Experts of a small language model.
Size: 15 layers, width 192.
Experts: 128 experts in each of 15 layers, 32 ReGLU neurons an expert, a softmax router.
Below are experts of layer 10 (counted from 0) of a mixture-of-experts language model. Rows are named router (the router's row for the expert), gate (a neuron's input weights, with its number), up (a neuron's input weights, with its number), down (a neuron's output weights, with its number) and show model dimensions 32-63. Each number is 50 + 12 x the weight over its row's rms, rounded and kept within 0 to 99.
After each expert's rows: a language model's description of what the expert responds to; "mostly gets" lists some tokens that are sent to it at least half of the time. This comes from a sample of Wikipedia text that the model never trained on.

# expert 49
router:33 69 28 57 45 52 50 40 62 59 51 41 36 79 43 45 41 38 74 46 61 49 52 49 53 58 62 49 48 44 52 55
gate0:54 46 44 58 24 32 49 37 50 32 57 48 35 60 44 54 66 62 54 36 62 50 55 47 46 68 54 18 57 46 35 66
up0:78 50 50 51 68 42 64 60 58 86 49 41 61 51 50 35 56 45 44 59 36 41 50 58 40 32 51 65 47 63 63 51
down0:46 44 47 44 58 35 42 63 51 50 45 64 58 53 52 66 37 46 63 52 51 48 69 64 41 21 44 41 47 47 46 61
gate1:56 54 43 27 60 40 71 60 42 69 33 73 41 46 33 68 45 39 40 58 38 58 45 58 58 50 27 49 62 30 52 39
up1:44 48 36 55 71 41 77 72 62 55 39 34 49 52 46 56 33 40 50 46 29 50 68 55 61 57 52 52 52 45 68 46
down1:43 75 39 28 58 35 72 33 63 51 46 66 51 43 51 57 33 39 59 65 49 44 48 60 34 50 57 55 60 63 60 79
What it handles: Non-English and accented fragments
mostly gets: " Se", " se", " e", "ä", " ne", "ā"

# expert 28
router:55 49 45 46 38 52 49 60 64 53 61 65 39 47 40 31 41 48 54 50 39 38 64 65 68 54 58 41 80 44 39 41
gate0:52 70 16 38 49 44 62 41 22 62 60 44 18 56 50 47 46 34 60 55 45 45 29 45 39 66 45 41 64 36 49 53
up0:49 61 38 48 27 40 46 53 30 53 58 58 41 73 62 39 54 47 47 67 35 35 39 41 30 80 39 62 63 35 63 48
down0:28 52 59 47 49 52 39 49 44 50 64 47 21 58 30 36 31 73 60 55 45 59 64 50 36 59 50 60 68 54 58 39
gate1:49 49 42 37 55 58 43 54 47 43 58 43 59 53 58 89 36 53 60 55 48 60 69 54 36 50 53 41 68 71 54 57
up1:42 83 47 39 52 60 43 61 42 33 47 51 13 60 50 62 63 41 53 50 33 48 38 39 57 55 44 52 56 56 58 46
down1:44 53 45 47 40 47 32 52 39 55 72 53 73 62 42 34 28 41 35 65 46 40 37 43 62 57 44 26 36 41 26 76
What it handles: Country names, year ends
mostly gets: " France", "995", "997", "996", " United Kingdom", " Germany"

# expert 25
router:48 31 43 46 54 42 69 32 48 16 52 30 38 41 32 57 65 61 46 27 53 51 57 53 42 64 48 34 58 59 49 42
gate0:26 52 67 63 71 47 60 61 40 40 44 37 43 47 39 74 49 56 56 52 50 53 37 45 36 62 51 69 51 65 70 56
up0:73 53 70 42 44 41 48 63 43 49 60 77 39 52 63 48 36 30 73 42 53 51 50 53 53 36 29 72 44 50 66 21
down0:48 50 51 44 48 41 34 45 59 61 49 56 49 72 42 57 43 43 47 27 50 34 22 64 46 62 49 44 72 57 40 63
gate1:52 47 53 34 53 34 60 52 48 44 59 64 53 56 58 30 36 41 49 51 53 51 43 44 49 55 29 40 60 22 49 66
up1:38 58 62 47 38 24 46 37 58 45 44 53 45 35 63 53 31 35 58 63 49 48 58 51 42 71 37 32 56 45 41 66
down1:49 31 53 34 54 29 49 31 32 35 59 42 50 39 25 51 44 32 30 53 45 42 37 70 62 39 52 41 28 56 30 54
What it handles: Determiners and quantifiers
mostly gets: " which", " many", " this", ", which", " all", " one"

# expert 51
router:47 54 57 59 72 24 49 47 61 34 33 70 65 23 79 42 37 52 34 52 62 63 53 30 50 34 45 57 61 47 60 31
gate0:58 46 41 66 34 48 60 53 58 55 42 51 69 40 46 51 49 59 50 56 63 39 42 44 38 47 53 44 41 38 66 24
up0:40 63 43 41 45 58 67 82 38 45 49 78 49 64 37 62 53 51 69 73 51 22 40 37 57 66 74 58 52 35 50 36
down0:52 61 48 50 51 51 34 59 85 67 39 42 56 45 45 56 46 71 48 72 57 37 36 52 49 53 60 26 34 49 54 43
gate1:55 59 49 39 71 46 53 67 34 62 33 43 62 46 43 63 63 46 57 49 41 56 55 60 41 35 57 76 48 55 37 49
up1:47 51 65 65 47 50 40 26 45 38 70 49 58 53 46 35 34 35 50 57 50 37 30 63 54 52 38 56 51 50 70 37
down1:49 51 55 49 61 52 71 50 47 71 50 73 54 57 63 68 67 38 54 53 55 63 51 49 60 45 51 42 28 59 61 37
What it handles: Pronouns, copulas, adjective prefixes
mostly gets: ", he", ", which", " inc", " acc", " that he", ", it"

# expert 44
router:28 36 69 49 49 41 55 61 58 61 46 34 28 45 40 45 64 32 48 20 45 52 32 40 45 45 34 32 48 41 18 70
gate0:47 51 58 32 56 46 28 63 44 49 53 61 61 56 39 52 57 39 61 35 63 58 33 44 51 55 53 33 37 36 42 76
up0:42 37 48 27 44 57 38 56 41 59 48 60 54 65 45 68 63 58 34 56 48 46 53 50 60 45 38 54 64 45 63 70
down0:60 41 34 67 72 56 36 63 49 49 56 37 52 66 46 76 59 32 51 35 34 63 28 54 52 58 54 72 69 48 58 43
gate1:24 55 71 51 65 62 63 54 61 39 60 64 46 48 43 63 56 68 41 28 52 57 54 34 45 48 65 49 63 28 26 52
up1:77 64 40 35 53 39 33 54 33 67 55 39 51 44 56 39 39 53 65 67 34 58 44 72 55 57 57 53 57 55 61 51
down1:40 39 54 61 38 37 50 44 46 42 69 68 61 35 34 51 55 69 49 46 60 46 66 61 31 50 51 29 47 57 55 42
What it handles: Compound descriptor pieces
mostly gets: "Species of", " black", " white", "weight", "avy", "rench"

# expert 34
router:30 58 28 35 49 61 61 40 55 57 42 62 40 41 48 60 77 35 56 58 48 52 24 47 31 38 34 25 58 38 67 57
gate0:56 54 43 31 56 50 47 55 38 78 45 43 40 31 57 55 49 51 49 45 46 55 64 55 47 39 47 20 52 59 48 43
up0:51 40 43 53 45 42 59 55 57 37 58 57 61 62 37 32 44 53 68 39 56 38 45 39 51 63 46 80 41 44 50 56
down0:47 47 44 58 43 63 58 50 56 62 54 31 37 49 59 50 36 68 46 45 50 38 47 49 36 53 67 67 54 33 34 61
gate1:42 38 39 42 38 42 56 46 56 44 61 39 64 50 48 43 56 28 61 54 41 57 40 52 40 55 32 32 63 40 51 38
up1:53 38 68 62 64 48 35 61 69 66 63 38 35 35 45 57 43 65 51 43 66 48 56 39 43 36 64 52 47 43 66 43
down1:47 33 47 64 52 53 59 49 41 45 51 58 41 40 42 44 36 60 59 41 46 48 62 43 75 45 53 38 75 39 35 46
What it handles: Surname opening pieces
mostly gets: " Sch", " Ber", " Lew", " McC", " Wal", " Ba"

# expert 45
router:33 80 39 40 43 55 66 51 48 70 57 43 49 25 40 36 53 41 45 40 56 45 54 60 46 55 61 35 58 63 42 41
gate0:43 44 37 47 56 62 68 43 30 54 47 60 27 58 50 53 47 57 29 32 31 66 61 46 55 48 53 41 27 46 47 47
up0:38 30 35 40 59 43 78 52 54 43 55 41 35 54 46 46 36 56 58 40 39 57 41 43 45 55 42 24 48 49 45 34
down0:39 65 32 55 41 61 72 72 45 43 62 49 49 43 48 81 33 38 41 44 37 59 64 51 41 43 37 52 59 51 65 61
gate1:32 49 35 43 33 63 69 59 53 62 50 65 39 52 65 57 57 76 43 39 45 32 58 59 40 61 58 34 72 42 46 61
up1:40 52 36 65 43 55 35 42 49 41 49 46 40 45 38 57 77 59 55 35 55 42 44 41 51 53 65 59 43 66 42 43
down1:61 56 48 56 48 61 56 44 54 62 70 39 41 66 59 46 59 61 28 59 52 50 45 41 38 67 43 60 43 43 62 69
What it handles: Ratings and measure units
mostly gets: " h", " kg", " lb", "| H", " \"H", "-h"

# expert 54
router:62 54 67 51 29 40 39 38 56 46 68 58 44 32 64 52 39 60 63 57 57 33 34 32 38 62 69 47 57 47 55 61
gate0:47 61 49 36 58 48 74 55 62 52 47 18 33 24 53 44 54 59 74 41 63 56 43 36 58 49 49 26 50 29 53 36
up0:20 48 61 64 53 55 36 48 49 52 60 73 67 65 45 56 50 23 31 53 47 45 70 72 51 47 51 57 53 64 56 61
down0:49 42 61 72 50 38 37 58 47 49 37 26 53 57 53 55 28 49 28 37 43 69 62 68 49 40 56 45 38 40 73 56
gate1:48 63 77 46 63 59 42 57 70 53 64 64 29 74 39 33 47 72 40 39 53 43 61 37 55 43 73 59 51 39 49 52
up1:21 48 58 56 48 57 58 57 62 41 63 56 34 44 51 55 41 66 47 68 66 66 53 42 39 55 58 67 57 46 64 38
down1:51 59 50 61 64 62 31 42 82 48 65 35 64 48 52 53 37 78 55 69 59 61 56 47 48 53 54 60 47 55 52 74
What it handles: Mid-word syllables, adjectives
mostly gets: " analy", " ill", " strong", " rad", " indust", " great"

# expert 20
router:49 28 55 28 35 49 36 37 45 60 55 54 48 36 51 59 45 46 45 41 39 58 29 57 64 37 53 45 40 24 61 55
gate0:55 54 46 67 43 37 60 52 68 37 51 51 59 34 59 42 45 77 38 49 36 58 34 40 47 61 45 47 59 65 33 65
up0:20 64 45 42 32 59 59 19 42 59 59 47 43 58 45 36 62 21 46 63 59 47 60 58 54 48 54 53 38 56 64 43
down0:29 57 56 51 54 59 47 65 45 50 82 30 35 66 84 34 56 36 50 68 61 37 42 54 55 51 50 65 42 49 47 47
gate1:22 41 45 47 43 32 49 48 50 48 41 63 57 36 50 48 48 47 47 52 56 57 42 51 49 54 54 46 54 62 59 41
up1:43 33 43 54 66 45 66 44 56 64 23 52 48 19 61 53 63 59 60 50 45 56 53 62 42 71 44 52 54 61 74 58
down1:38 54 37 64 46 45 44 81 45 40 34 38 69 58 70 56 59 65 45 53 59 40 71 34 73 46 51 66 31 49 64 67
What it handles: Foreign name endings
mostly gets: "ić", "ensis", "kov", " José", "ović", " Jr."